python train.py --n_layer=9 --d_model=320 --n_experts=24 --experts_per_token=1 --d_expert=672 --d_shared_expert=0 --activation="swiglu" --moe_layers=[0, 2, 4, 6, 8] --router_score="sigmoid" --normalize_top_k=false --routed_scale=1.0 --balance_loss=0.0146 --balance_bias=false --router_logit_norm=1.0 --scale_expert_input=true --init_std_router=0.00657 --lr_router=0.00162 --vocab_size=16384 --norm="rmsnorm" --norm_eps=1e-05 --tie_embeddings=false --optimizer="muon_variant" --lr=0.0109 --beta1=0.93 --grad_clip=0.5 --batch_tokens=131072 --seq_len=512 --train_tokens=537800000 --steps=4104 --dataset="wikipedia_en"
Below are experts of layer 2 (counted from 0) of a mixture-of-experts language model. Rows are named router (the router's row for the expert), down (a neuron's output weights, with its number) and show model dimensions 0-159. Each number is 500 + 40 x the weight over its row's rms, rounded and kept within 0 to 999. Numbers have three digits each.
Before each expert's rows: "raises" lists some tokens whose logits its average output raises strongly, later layers aside. This comes from a sample of Wikipedia text that the model never trained on.

# expert 17
raises: "|", "| ", "- F", "The"
router:513476481585529634455491449609519508445537552522545454513545482532544495480526453506574451462527526547497570479540484451479434460557503538546482496459537472481481513522490569459570483499480530523499563478512520542501488519537487513478550491523488499485446443495542477546513463600523518485477501575500581562462443527493558521475516454543417468510546516561483475453452511485550494540495501435538517503516504457500569453507566511549519489551521564498545540442546503485422465573514556
down0:486565578483624474507479483520447527534509494500460539507492456446505527508583521480498490579566493463516559458500570472528549515487488444503495459567458513558504461498465565454460511489456495500463569502526571533497575471558470553438540482498520534431556548482455546502433556474495529478576494423432442480527496433456548441548521538499492542516488523520504548521522471469515555490478532501420482487541595530581464536506493480468479466520525480534528512493570417535471544530456543
down1:489453492573452508515523519508501515449512484476548497500488484456455453497527498484601526493518490461488455527410549501427490466493488461482503515495541571513517525458456478490533535448498502521483486576544463568537534501530434514573513442510522456508440489553515513493431511411545450480443539488558477586437487473456475485509447480574447431504498513484479495511464456540486535443381484527465530478482547533485501489521475491563537484512495492483480488514470480486507505549457517
down2:509480449547495448530585488480456520517521474552477541509547450462551479555414433609544475499566507494523499537527444459500448584556532477485474514508468537556448476510545570472467461448534560503500507580519436522574475517497520573490522497544506481555541452449526508507460480562439488504567470523493427546496450551436487430455498525470449525521484469486522465510566583522435529549476451437480467490447516508410461512510552538511505469437498544529475504520565483493570448452525439
down3:507508483541448440514517514537518545405434534528485511489499447508507537570471501498546560493562514492460476470507427515425478513449490543523536457454536511494503435512544473501557502483480483493603558476591479599511435497555503527545503533451525475558475566514507489477420440520528514447473462442458579447514486419512454515496453429494504475546509483462461477505468448494531512636469549533546492433481477558523531523549476554513564548515406509489479532542527520551450479501495490
down4:486454414510615476439495486560495551464530587531518470501554448593466529478522504513549473538487516477535523487594604562510547553507460510434537484560555500522538508481508526448524579534533495569497457519545506417506527507509515511496528537476492518477554488534542511466517456615461497538448483555591571497493574520477574533484520491466629504437476463540545508538515550534532494567566495514501510565514453591486503560502503540463568589458456553529460407488523469559572535492466531
down5:524518516501621474497511469528533486509553519426500445488521482479515526477465429566530530530492557529486476486519539450411425423445538496514514529492489553448502557532485568483569532519584446431566543490444505522499561548501508481436428521513532530438485480517535533571582496565477520551526487486549509479448438460473531506600551475460515541445461466524449508532466537474468455550539550535488553547480481531489470557488495511462446496543478484479523515493503549456526521543471520
down6:471464546493544459442444474480531382504461526469504448505499497513538432456560476421456508412462435472529536486497497522454450466482555549493552497449491535519552502504489483499553500490468571475426472433475508463509527457443442396435468557471405555505542496498511489472502436517504522492523494478492540526464531420504504439559454510435484447457508436483494477547579498537503527578457465481527613506539422511512522461527595500414456535554478456541505573554499523537470545485575522
down7:465462509464428490543455474512502464500476447490505437593500563485536456474511451527512520544434514543473505489535550418480495468443495464513486477489547490511482498479541508523523540567482487503505456561470508545537546513451526483457489501508531448544523582408487486586515545510524476533499490466435588491436528530414534432463555494440468460461472473575448466493445532543481497467436487407524531612459550454593545513455589484499526498493556477513485465491516496491363468500557569
down8:487438499498535444401506541485476513391585520538545551512505476584502488506493539481465446468536476399518489503489486460575533528521485516561532493431495504460603503457490578466538479502494467491464540494511430488454490557502491584466466472522540501457521444469511509482531519506487492456500449461430526495528532523456543501458543512431499513523486494535477514517486488504533547528519452388508441452572426567452559581533512522458469548473490447454611527532491477519437520480467510
down9:489492505566577518554562553510480515510522520511582519544528485416463436505477505531510421512495432483482541508469463474547509481461523494514449481505489530533514483467515453581545525535565517438387506555464535408487515457415473519560488484462490433525498448436504521518520445497495545510488528484475559500512494465511538531483471491440483582468530469546490484484480467512475562546523506499531519495471501517477569450530493576559545539526528492504514459454534466507519491476536517
down10:400493455534538497502448422501521564480389474437494504436510491454416492466547438489449477462518479471521459522550450504520426476605469529506526486533432493530513507540556509516495498494490513460487522472525522540475532473416485419487576487503516521498519450450507437548445521455559495445493506474465406502521519535370560541429522551478481506463482480476548558529480491450483463601480498460506507498553502527480484518525516401540469505443514508458540529514467539495502464578478492
down11:517497482570502541492555553570499517656519517468520515548489441556414377447506518509526606468429517471429469564531494464532455525434513564497500552482533469487519571499451446488566536543445531576534452518516492510510542490481522480489525524458524467520476528429492583391440513527518488470517511485490544511509565559586513455557448520474478466554445474523550491496478471493503465481496505556497491499556458483501512481499504497486496562452489428487481540474441499543580488517449515
down12:460455517505514504502454570523524474549441484458512494444518497503533457405615463555560410515508581504428562477631590465517489583422545475485478512449528560555444456489493553530472476458530493519453443467542491552512488452471485523460542524516507475494484426551495474541491528498550518466503489521438472467508455582469556512479481553533589477492548433429509583487498549501546506480534461498552514506520558425552449477459527522505434548511479551414458483441587544470494468500502484
down13:547520463531409475571476503547482480459485443460532496545494522539471445463499536495492474461451517509473502500435477505530501445513488483511480513501484437471464471456471481494529539531468470470501505558435455517493478538549506463517457488501545543519458510480435520494578512477496482414472509517517461373437526471492539499451470592465413535568527479531504563539480463499523533454483506488489415504487536442521509509473522458583459492556501507473511536484436462499440500486528524
down14:474493471501451436530525491507472561509473510563443524497403493509512535484541472458474523488493536494507470496461492496496483547410492520523491532515465488487440464549586505515463516506450520477519504557489493508510465485456482443510471440410535498477537537483522481606509529465468489509520580418560515446569466531408586543484484537416529489555425503477515477463499513535456489439481544514482496492490447544496536548475492524495420517526528437456440457524517525460587503437505511
down15:476511550500418577455544501531546534517530519531427492544445550470514557496532543482532498526484539523525467554537494519494458479581536436492449420516495519527502442509489562434468481398503478524479499537518527426469519434490508523525519478570546493537470503507467502416516510481592405461517513513480577460572480492513495475524556512465542504508490474515548482512436451489437560525502506557477444418445525552506457514453559473509429518499507484536529517506575534523446506473497536
down16:510489493538498590438461569534567448604489483512516510471485511473527553498439547516540465524548585490470501523499518480528504466482569516558416522517508484486541459487536427507488539520512536475594460541574573538431520551555581515487560520485541462512421487550454489509425430526507404493540476485577441476459457541552450461477536528591538536482508507455595536483520595524563546449447469518452505526484586469486470555527504504543483515515529546529507465490481547550474472418483524
down17:533541471473440478494565486491488508484497441502487530539408462550558547506405559457498475459446508553469507484512532472493544522579485501578521461454494531582505514570562453497433452535550531508494409614512528444454553422558527499521520520550529469587482483505506518539574506442537517505469417513606579526479485555533481532538519529467493515506487539468550472468569536491508495475546524570561525496474445508502511524431501527494538514535591520480521546531579475527599485455524492
down18:471562527504416547517515499460539501482525506539487430468584543500496528495489501502460485525540496524556427553542530508459463418521453495468522466485508444404543510477491500513490396543505461503481515436534545447405430535471484514546539540466469418450512533411511479493451503530499495521546527438548507464498572601552528562488539463464543511603461505478600530486469612521498473484518569570482515473503449461500499561498484557522461499524516613515486521494410527552494508470410455
down19:527485522513510484467517516463480482541534506448434490541507449502486446395501506502478523537560529474576438474455535477536456533545576478439503509466506503540539549539508576530509405484503472468514450478484507487531468523508460524545480488513485509506526509469435382503441498385468499492565493498439560508529507461507461506555496470508492474486525463433493593467513547551464485488571515519527506442494458524541506448492568519514456483519469480482549467505590528496504412517491468
down20:503541534504585455476554420485450541460432440502564443461485557543517484517479475517505424517542519457414524462517514519501475525450443523486465515466499607500474484500453454490495444521506486490526487567535478545526538496464454484492473577482448508472511435557461515544545504463492490506512540460489546509471523480525493534527489538506522520520524485477447444502505544472534509465473466475454546510512489506519499462565448573505451417534475598575481422479528455451445484529452457
down21:523513448560537514460500494510533492510529532554501570473519424481512525440396495549473604559489517567572473490478575474488449491506407486532500481502522483530525473565480467493537513438523510479450502492520524535499495456462497487480544560554520525502496524475448413490491546502534452425446515454531525531576474458469476445543507456484441454562450539534553561504493553505443467676532435525555523490472512542490556530558454554498525514526512481539520518428510507494503467507526550
down22:495463464518401497504456526481514545487505586514475505456462466488568467470561446535476435430427522519571500498546554494558479576533465524484493527578456417544512493550485473524434571466470508491453554490467518468473474487448529490475507467520477537515478558485578492431534544508508537495512508526473600507534471515434510514527465492528445513560443516564459558498576550476446561473470514481511447507543515548432441484471556533471468436490525481448515425580494496459496487500544527
down23:604459532496473497482491508504457477476551487517524512512501517472497531548476566568367544500544446484444524453558499458541479592563445484430543457479509489435428435513501483524568476452565493504457502481515448514458543453492474608506501520497492479523451424433486522539459502506504465574535549490437532521503556531494524440420509435409496541504529456456471509461516544456460470520512493547477440547501565564503527532464478490459487479519442469486484509467481484557495486512494500
down24:504558504478514457482529503527458529479533444500440565510522530501499550539551496435468531599517449524440472454481478517540580459496454561515506537497530502467527497489472575581456415376550553451482496511511491478596535444510578522378527511515490551546478474469532473528487550511524483493532446522608463494525563540529477543464545475483483595489553532514490474515534518466382488527441499508467451471593519480484517512530523504477447548475501472506516502458544553516521521475563506
down25:432541549442494490468453442499495539429435486530476551502438570503535506534508529484541556463467514508504528496505501471512585545520525495516547540534509489462536476552485487532489498456526537484520478445442514518466462471510567512523467399518481565396505512540491476491520533530555361474510518531514467523530511498450459520434515493449451467453502539538431463514495442470521492520501499494513497582485499528489481433521532478548535564486527537451459520518512434512599508445459505
down26:486505561449507453503488555447547480539519527578410552588530561492458494479470470519536556485474482546525523541545428482476490427437520513493465552473545480530472491513437447584497466458551577483487469502459470558580522465446455507502559456475530522518461557490513554553409571522545491521536449481589545562476510561478587563427489554477463541470522543485522553545578501474484537386510508526438558467493479501507452516428456491516510539531422512503456547476540472421482533519509514
down27:477515477553539548483526590481516484431551433534495493493533492464481451540483473527481542539475479519485473507446532543598462501495535470489516458514468490512466485493476505554521508513515516442466533497541542602423525487471456464539466459534479479500457556536475570571460514504475493516457468492514545512510506518462562478496496495509511549451535477548504504450458492506519518439473482455435561510429471541454505450540454491592439487449477486490465605508462462534537625503486445
down28:536484548505478514480465500554533551550446530463496493555530471495471464413564539578475508497509494572556492488419559426492500534502538494508533467508495469521463430463488525511488520531505467513587568548543443488514462506483577473560552504520465461500504492567471507436553469499491439499469521452502496490519517472463577599424533512588463509470396472550536450499503510520507481606517482434463586502504510552637505512552480527546508509458553519510507488580516496578488442526487447
down29:453495512582526449580478496558469477494538534456424499516515452480470556486561485464426464510451426473570534546482548506553524474514495467335517518498497525545540525504520486477504497503472517490448478561602492511506475528439508480497477488559431517494496531439532474453517499534483504440475508528550525443452593447438511531493530468482495523518466432496497553526453443498540490534484508544484518452431520477500468517529456551536563510460484519532483523477525490513469468489473487
down30:556454470456496524487551530481512460525506490518499551469496533450481395446557524537494513463446524499455479482574466467442479446487462520537403473535495478442543465529424484411477486513482497482471506475512425465471561529517472562512501549538570441528570450489476523498481437566504524444498496454447552472547500508477588468451491448587502503525474487511434464548401515485468508504469522505468490498547524459478517526465571561541514479489496557475537519533496461452513554478513475
down31:441478492483497501454515480524521463517444493532426470553526535429504454628514520507442483435496507551488533491473485530475500513508466511522548508482576560513416528578512463456540507467541574515478496494495439482572523476544516556483497513455494501505557513545554523517472456504472515476489525484476437545416436507494505516516529465413506474472456475481482413453488461482472548403525495495519500521540503507424618538492512513465497480495576589497387552560509485560448493478461499
down32:459455543430561519520490501590471576481505480534498500538502503457468565503478520502529492540449478531514517543504545511538533431504445512531428435514481393447471475500559473538507432573513498520520516477410464464475435459483501513486482538502514465499552487488555448520502466529504479502534518514501460513525469459461456517515552528491540491540545450555482528420523520505548556517475457489509517615471455484485542501473533561473475509472485563526534531538581429421465569491448468
down33:472464461525522497414490456502438511519399497522437531529464498515504520426474480487539461479478512507486480502510543473455488547484476464469447518483417468456464532518481500457514493527494445549567464518487527521567563486473433529445558433546466505501483454449489514463522538529507444470484533542474458479517473547553471523432525455527521460486504536481555538479432561533563452521492495461514471517433494446384538493521436475449517488489523556475482514566469516476482482481462462
down34:514558511482490565477450511464427516515470539497476520485460486560508500572531510522559518539484488466551457506520473437482478527464452492548507573506447511480497509527471474591486522429522468539498489478523526495447498519484499528515517473560468503508474494570473518436445468489527485525543452448575531485479484408540452493463593504489528564484511533455506445500513521479482561460550511522496507444518523531521448528494475552526516509446551577541490598612449446512425426560475476
down35:479471468495508541494470527515499536459487418519507460505517529527598509463512486509520528503507516515450498518500557512459460509563446389457502540535441532448515511471520482431511529472560530496470471486468504528583501493433438483545531449482465591464498479473492484457526506445453558548471481504545573433478467500540424554493571563473414556502471390487499481543570485462503459449554498513489531538487533441515469461461401489436573531630469494539459502514541468538491451504480420
down36:515495498513471527424496481426521431496551457562497477443608503591481480462498487492418589488518479515453452523512574497450518588523488489515469452501538472480572460522447499471475512526441457519499478512496612504468463539516488499503561538506498443546433470552532527498428517526533565400513444478502524511488461510482468478527457572511522548586535544480479515485541469498519479537497517492584493554517504545499511468561482498488479435440487516509428505413497500463407488490476544
down37:452534397468415517571501455386499524497555548501522493542470515491518571511548538461524478500453451478471498498477497453567495485491545521501477551495470498465458523509503517554496486489491494420429519436494519484546464509409571535458435578542500487544465455477480462471514532487526413494503484532535419458531498538625510491549422501438493552448501511495475506544546493548504487486512437511473402547435500482429452469539496471542585516514455499518488415494525539451461417508515504
down38:557415427568478453499458470465454413516479479500554516464546511498518546481538471513454489566455429484516541469514503460494498480486482426535538535497521456545481497514488522525408546484507464443572566552498519489511531408538496502627537574496509475513505509532401475498533536372572486548464557468480480447516532470527473518514509402554480469492503492417475552478495522468461529500463509458509461609486573522527525499490418479555452450453481473508471526516479493400548420491472472
down39:486487522539529575501477534468461493500546515539504491495484504452519474531465503503447545523559471521507436444466509522560536542507550472439439477511532495464483600477490492539492579513514554522481543514427524540597439562513502465424463493538462515515504483483511452460497467532478570442511483500531504493521435452505489501500575428575528538495453433514433591547433459491472488459516501439430453511556465498511492562558480510502442477517578508473543440519517481485397531508554506
down40:557500570492475529513583463549510494527582488494493515529551570485508455525413482534455559501492494545519442441554503471548504569480527550552529423564477495479475502514592534521485519527465501562482541533518460494518438444498460513521523559425551538479535481514479478444509476438527520537550482440531490449490517459489525557471497426460483484562492585484517485496478544479551459481453446405466468535491533464523528494524549584519566498476543541564500518541477487431525473405472377
down41:507509452513472533510457514581483509502517485494432483559535494434556483466490535501550555595469494536463453516516510505538457456496547401511521434456497555478503432532465518490445594491526567543517509536467467521486467483541487521467510491495569425455533459479467489511411500553563405525484492511476525477461502552508565442446463532535503498538539499490542531531485529481505507503451556473510543491558538478479543509550476509493514534533510556542468570568487498466546456526454465
down42:513525550511465457494515496522531540479599559511509488571461461446496493493445502554537473494527451542421503467436488553510544463534452511474470495514626544541512487565498496485476473513472492522478557496536418609512518459537499485496470611548475455503506500508539502530465515494486525501478492573512518470486526521524497459510501415524434538512578506478537553488435380529510443502526498494494447554479561500539448576427534480552499453489481392520428521526460476461509542476485430
down43:474546497464461574461514628504537513473464462479512396563485479476555514562434428475461446498525452509543513406517498466521396531526446526470520537484535521482513455436486489503512539498528490521541509468515497532555472475468518500513439534514459474522508466504476574576483488502575494536534534443555490528498494502486486501464472584472421438521529532472491532452481494539478532511543495503483477497480498520483484516474539432545474473470524507529460518511480480478490437556447494
down44:516542479504538477498462464522505478465470584518512547476516526543490476485497508511532465421492572543524475456485424442537580521434517506525510491511506526503514506592476475548530510493479539488530454513511584465532467539537486556548536574439430508547454551542490491555466468464468562497511561467578542545527442473516489468472547588554557515513541471443508487521572522432471480572505503521482467513509452464483481521392475533569529567579446500480502505432494481470509559547463504
down45:470596451505476503445482417469449528499476541479431481508410474548404444588473488486494500482505522445499498515565463507432566494461531497515550514533494534573521453483534471531520508453440491490477468469550455485449491484469503451472481516450536429421520499558472468453502507464480473464516449500585529485471449585425545501471506558494514569482451518495485477525470471542550453458502517480573520506470495550494443443538474457539552456524541540511468455441445504461558531534514529
down46:524525513452551540572485519524554534564524610442535454496492500557514430409463528533544457573454473498578569505531543434478425458472541493488461456473563551520466525512475553476455467475471533532451535476515447533480534467505420557471512517468529489546509510461493528534512488467482536517564507492493562390513402466501483452563546482444520437524522514515513434496529554523548488546557481543409508535532420582516409525404575482483502515494502537438481509564506557510551494487505494
down47:501530502440500501519531536524527581534500521443525497565395394549470512461480495535524522529559487469504592472515534552577496500442532542442534575552519507476516526494517506475499469522440516492480476474459479405525452507585547502549391483538443409473474462514526529518577473541503502470542486494498540473463471516527426564512471517468490573406464482558485534504542499466476553511458557550483455531454482434448520490491462507529534533462557522516469493546518522544511539520494438
down48:424514510487475495473501513515430542506551467463494516466482505451537517453548504511492464516509519465482519454549527511503462467495455474429590471481435488442486493450492482479456532452501454441494557484461493473502443479522484510506420466465531515492527509441542488524485444495545473459533533490409511515478489610575464520500504487503528512518567511473538493493542469480443552445480514473483450446507488582519548485495484569487565461555445489518469522497557415454457430535498571
down49:483519499465485483457556487467521470521490485492542519563501450582499516513477539492489552448561463499519540505587557496542525506528480494481486590487485492496505433443522529493470451544481529490458538409517558452439501517512457525576534418532500502477560602460473415469562475529518562535526538485487454548472469496437533475498467500475563578479540501518535483500549468470447507470484591572427461463455470540531474585516533498554472518497498513459533467482424533573557530483467522
down50:449461508509516507477486531535516446508475550508517510548488445507445424515536499476524514513468479405559464548509505475462565518506495485472567513553503401508539465434475539531603553503440423506570458463491437573474463519529491501543495577477535487498507515509457527482552567462458508468462608417470515514516498475544498474505481436447496491514463534488490472398527473532491454523521479463524519460517510501475536426454503527479502459478582545499524486546595562519540480486486538
down51:504449482493532577401492479513533417530515487476563522494453583494510504509493484482481483479553523577485520559507566518462534482471495488547512518491555469440460487519500488484514495499513482509492461503524524595546451516459491468541545475549567578483543447504524473584431499592643508569419505441618429545475540496525547530530506493575523503491532528496533492499512429456485522415414576459447457443440493584543549467510524526383467570482428520438478556495410493457530516487517498
down52:492560551525498512501516574548422553510534436464467530513449497493412464499528492540534439496468470419454485439520562541537482540485481476499586483549492532413467516496512534464443522479494465491548500508499491516517524544458516501507416482517562505540480577430540564514473560519467505475496487533493499542475510525432517505483395519426509528446563466480424464507496532535488541545528518525446512456555558497526481492454510527549527444575564502574578472504550473525485534477534556
down53:485467493565489485481522520445483482519521513577528501531447466446399495485528467440536528529578530492462441538478496526494549478574446558551448469439490482487536450521497477429485532499563519476473489461470494432557534490515503487509558501503505507461432543521520479521460486475505545505544526482562551493457467555456523516544523473527474541538523490402480495442473507503592517500513518547471519508494411525490440425567508554432440479533496543489427499522572514486470518566510441
down54:532425510434480557519544512445538516510531509479505506457487477484493456470515502523506461570477524480469517484496455550470469590472446521515610402524508500572549422503439502437582471489535545471487435442476514465487514542473543496486541471495443472461575549494526492511504547464552545526542446455467474573513536458473517468415509482457545487473528429439486509503470461490450535534532462487475527468505558575507503481486529522532475511476491497505494595532529500444408569564464519
down55:441499516580555518512520499525542460539465476527584520506467536439491520524479531508541508512521596477606510500519496475507501534475520462483497491603444507502530539427474460503475541562573514508478423514502574454458457561520483469530491467529502533478449496507450493484562597606549480464478521538483467497457465481517443450530463605521572474443513445546485510531450517513421430447487476522489454497535511463495469517567533546473548480519429504535583488459508478461514517483525428
down56:539489503523460460545482530501453478514427477481408478459516532534470534542490503504536528563503469512547504493442499564484478427462479521489483462493506500474508535475463501497457483518508580485525494460487442524510487523511510537449503508430563459520490478505440517493444518479519589466491532484422492481603512496523533425539482539492565480442445498552535516483457533532457499540522536426484483425544487495447512548448491533511549479575470534540397488472505528536465461559489472
down57:568546569492457542554510463470579520477500415556527487521509489538532485505557479488445585478437433568430471600533514431518520419517464465547524525553565459510479524528539485509473556517456469437529522507491505524553502430490477454505507453457553497546403518572510517490555564441506506536441533461438505549572519477546503434491480524548480477489492540526496474477511480593459519410496511492559478517578481531445463471432472455555530504455531482531473452630510538534531498508494495
down58:493491465472417539474455520479454544512495475524492459494469474508498530468514561446559525478453503512484598537548523518429469482491477572523536498461547509570449505473483533472551524488504438572468467459474583497451553453464454523460504550512505525490503460475423518544523554461477495508582463555470537529607496509453492516533468519459419472503459504466442440465555483484435481507588552518562484552526501555444503453453449575465483535427562594483495506515435480488476532529518544
down59:499541492532548489494582579446529482555541474428444521552516549516526448618486511455465440495483555540550471536560509483513422580540506552524473482495480500505516466469507543573475450540443507530450496516494473498506434460487451545458494519525450445501426474461526465530550499476464450536469537475447549492482504463531508582463475505445517556539471393490544458507373509506471547560471469485480479488508520421473470554520471537575525533553467530550454519549473432480513523541471476
down60:457540572533477536532434498484532463492557550416472513421518487531440493498505483468513455447526462521486454537471493476489556511527474517553508506403494490522507423547477400536447554491528417505484494533464451522481460460510479474458531441518465495445485515525456499505417443483481524488539469434577494452561546536539517565446502535403503508522536491511476490417550495565507556566512529571500547527443524485406495587488506541499456553476428528511463505546506524521510483545513491
down61:484490494503584526536502552464557461523533472426482451540576502454478489473540469532616523515517573543506508512498596586476484515477542491525551462552464524527520479536451497533491452561485525477525477551467521475485478424515495564526547523491464494515462459539540451549485432439475591480463534472462504513440450548541483519504460532501465493479515462480451569487426404452548471530456508521488509499464440593494485530583487453564510486488528494495496507455556514527492594532486543
down62:544496491512456545489518534541495461491504403499431608451506528482452539565549489469449533503504493479454506482498481505489472556356514445453501459511513494482504544541450481471566579496501464461496525487497522591456488483464510427589534473493505492434504513464440523379473527511523481520568495567588427489522539488477507580407549444552523473545509535482492552507527485448513425540489535470483529510539515512488514485488505479422510471528551495545526381457469417494472473522460535
down63:463472464474534438465568460524483483474469451481535494504429445510580457516496465508562445405499482468515530545573444495543445531483490474454456506458493489497536467528441492562543540510472470540557489508540518567517510509565532489470491505584514567444483475534454510558485484431548511481484483545498450521477448436539571546439475481479482468392481506512510507503512486509543555436519477529515502468509499535482521493405555482490468440515456426440443484451369571477486431534467490
down64:464504492485544600554416509549542492536442508485497560416488434496530513526444421488483469479463534511450510490504518456445465500549478523503455549521520448531429524517513441505469491546511554445492511499510492491429430425458503519536450532480531478553538466437466486478556495491560470541529542437473526508562510543557471477442522468504489498489536468493525452565467480485446490474537437498570454470472438442547527569511476523500579429525557489513456468446488453535442519542482474
down65:469496556518456539500505509461488527529528503541428429449430533488535473496512477509518573402484567520507512529515454555465533478512544446575497493536455494451467501543508468503605482482476492530533532492503474463516522576366509503484561486465514463462546445460460448438451516467570530497520480464491462526520538550521496457446494501473465483512506503535458466479483511545531515453504625413523482480437493561516540495547475487489511476507434505494410580489457503493538533492472556
down66:444531521431518475523549523509460503505499529530523593458557523497469490428530478481491452553491548544467563516464526518467567510476539527500474484509538476557469480416540578518553541454536412421469450520444505576537362538438499466489501518559444549480491535533542480494504453526597466513483487522470519474459548431458502517497474569505492472483503547555455494517491494460481541505544531470533490528468482446458494470411512444471499515439555530435477471485453466492528528508533510
down67:450501481411470453502498457469449486500416486436493427499527520455500486463504399512446524500490486442501507508534493495502475563500475531465565561566547516507462471462489542538519487493570470481522479581489530525507475547517525424490566502476528508510518525482508530482479515480432452521497596525508556421495528528418479553488556494418534469529468468511478461544512542410557523456579468596476541441492421469448469510487518522532427491487553553548547523520559548486497453513479477
down68:474524506484483493515414508536407437532509621509495525497505562478513453516513543479500461572483513475512480471519486543490503495448545448490469526482487570473545483489544536489466498540415503490513466510507488510525482538562482518482495448415505549508494482516550471467555438511525542535485473501499569448484531493566522486494550500505557554434444504489403431439473527457493513473528513512501494501508507468564464551499476549583520434571428450496504491522462497420452514465537438
down69:481524526530407576509468499476494460411505474549522566506572449504482491500510448499504471561499608525548522532532523460510545459530538543481411471494502496501488551521530516418546450497505482515470518531474468447545473511526539511478501499516561525523551530479603488530523439490486540486510510490476430555464466472510483568492469491461551508491489487513470480444484488505447499534503537505495540401472543497533467530499594449382529487469510485539527536463593526559434505550534477
down70:529529508462458475562509481459499491409464489534515494490506500386500521454463496512502522558441475490485539459431468489504467505468508520502501513521458441560511507421501549476513504503416499487483536552509447430428562509509480514523465510537496519580479428448505455497490489534499558464474486482431405534494536503521505450552494489510494465456514506538426455449560450490548496452434429508408538584569510505508530539479457513494484529541463464507467471417500466515443480412482446
down71:517453479475558450509515508482506444451500518524461530519465419520513513489500494515531515607574507595512503497481516501515466542490547425533488477531448496519539516536482540475567501517501503528494466528495505466494453475482541488569490451492429483474570516478475524450463558587485399432470452507505503432443500505518451498532461455454574459491519520423539491419568529477461510463540480494516555570510481501453484500481499491513515494421535433495543465512521464520543480596512496
down72:492492499477500505488507501443483473487484523511446492531446465466501522477560527487560503543486500505484526439446464496445516518481526559520453497525579434474521490432435453588526589511534422414605517506461432514480503586473449490492517525529494524474496509514507514563482479509486465477484496473423549465554459555512512447545545500499544469535536412468469415477446430499563605470505495494490575495491462543444481513469451530464477498518589453508501486520515498506479486510603477
down73:557503495514544473502452510451482516465500552450527477446496473455478455479535493559515528438527503551574545467512490423508420438535514474503473497561560507480443487521507510478474557524487470506500484537531577551500463504566520445503608447510618579524447507411446515549443476470537512513586478482508507475543444526440439547487493471514543493546491532530521462601486503504487503519517533538515479487499512517493406511502501530548472476554509553569438538484508465518515507518517491
down74:555538492447399493559493506485491536493499564508495557455458529475545440456510495458507505501564512499483418418487521528522495529591494501511452514402497516518470505491525496525501509473535517507540466481517620493544540544554497468434487456470470470470541538520559470542446482529476443455542460519559537525512455519541425586543561517519527553482539543571562499448467553481562509505483391517501495450484536472513452524531464513465514485488471532556560536565502495469548535509492470
down75:538480485490516526428424527455484531554490469551499504477430476531473487482506487507541497476451571504475527546478534484453558502547478545515519577477493490467489507494468545504504549550419524511424474433471507534526438463454441464516611432540486456508481456492641535566491507491501552476543540572488441473541503467599522407536457479515519584525502514486525507497446506505429438585525449412478438530528508482415459494529472553523491518453480478493508428423447558485438490477526494
down76:486442507507450503517508490490568492479527556548497476492484531553473512421484539512547487470493543479535484610516506448449467477461514557480512435478511440560483580521528558528517556429429495534419525514501526370497453511453479496536427545506551493431526560522473465509482506475550443493517421536446541512494516478467510490511429475517541514549499491478491523438424443514479476516526521515538479569419527516445520522514508541430501470553603519459501564522451436507534493507516526
down77:482413496567447496516485494516532443537501532448423453413481503503409496518489466524518579470527453513509481544560537488575551487529482541470559499524493517512509526437443434490531532575490502469403432481421547513520611527471503499453410542435449526447524507433461564484516469521531540527488487536526510465534469482510528459548560437530526560486483508492501523489459489456468506455552508493476519445462523522512471476488498437525595434500465520447404538516475512479485518473509478
down78:541524455460528439510463509520453517530494494543549448565459577535534497554496464565468518462560460517481468556485543471487475466448494552509521510517557529516473458453506549485499555457508465453478481508554477580485465523557514481478506545505463475518478385500430515506508455488485489592539467533424474512523525498507509421453527525486540434483482425566486502478466471495537483378488465452444535511453376540479485467509437524490506570490469488517456501516471570481523505551527409
down79:464483473454422462469493534535564503513491508505518456521496515451529508531516486518554552514522478492495540450550490593465476493505504434524532524579575418547482482507485503512448418532463455587538516497496534503553434479572512435469564487481446543529492514445464498495458497498507503568545520554528523481525492534533462584457506542548533503460493494534454436512433535498483482533487521527526446470532461507503412450448471492471598592535431557530520469466521530433532470543416474
down80:533410466498493492439523531526502533482503498528426571483486539529555498512476530500485478465429486527567511454435479494524500433567475462527449490423451518490463530488508538493547468535526473442436482475449537499497476487505509517538517407538530439551527518470493553485562515551425496464527504478449515528570560537529400471449494439448509516473494469471434435518498518539485515552449400503561471469485524486549539430549517472487560540525477537498469533408465539473495521536490419
down81:486558484475433539536485492491466493525493560504504417452561473498440463531522523471523512475521491516536416548561505494498544571504388472421483572583528481505473460537462551562516529513530551511497565540518478522451530502440553520466446456529496477555550510461497525476565520463474484484469520444517503443514482498457495558468497533432476449524485565590513528484523446475477522577522503528489532550619447499514436447557485557528500433457556538517484465581489502546491497479431432
down82:506456557457524504577507559462481496520476514528533517465515494492482540513492465442483531487515468453546477496518510444549543564475485469519538442541506447566443581535513452475561476508415517525523590559446549500538560494551494464459456440445513450500496472570592503486499476545471527493475549446501494495475481451510428494486526457549512537413496558502499516451444447553401498499443478559503520495509553497539445524506511458477481501531504452546499521558465530470497522587549531
down83:521428524471488560466574513459524474469431493463504521521472474505500439495462483558477513531593453482524539464469445579481473518529474526522447506466546489517518515593485467479470574513458508497449553530470458496504488459509496463517505487482535488493481542537493507476534461479433479502476517526443529580498531507503495555513492509464475416491536489502507519478461467570460538457576495502457413543464500463497521479413498435512496516488437489481515473400470452465505515503509454
down84:502535480548531492544493488503437550453465525512450580450440477514515534507531567500475553502502484437501411541499482496499502472495507494476551456434477515543544543514541506527546436560556479454404512509498555501421463540418470412469483593457493510442514533492502493520480507508469451462470502483529544554451468499454488461549442475534474470445561470422425540530460507466518500475470528472488509507556423468508506505495508551485520542545467543444480503486433428545510617431483432
down85:452595533480489547466473514516537497435483568535482543502463573437490428495511512460479584558543504467472488436471499485525547510453481472528433515465555436537479484558578522476485488437516446436540498499544484524502413530564488568447455474450404585416497506463436544483482482574522543521535445489487512434576527522433463532476522571505553496582515538486451464490461472483499442539554515488490502507544515507554526453474571469523416485527452473510453508511507523471511551528481474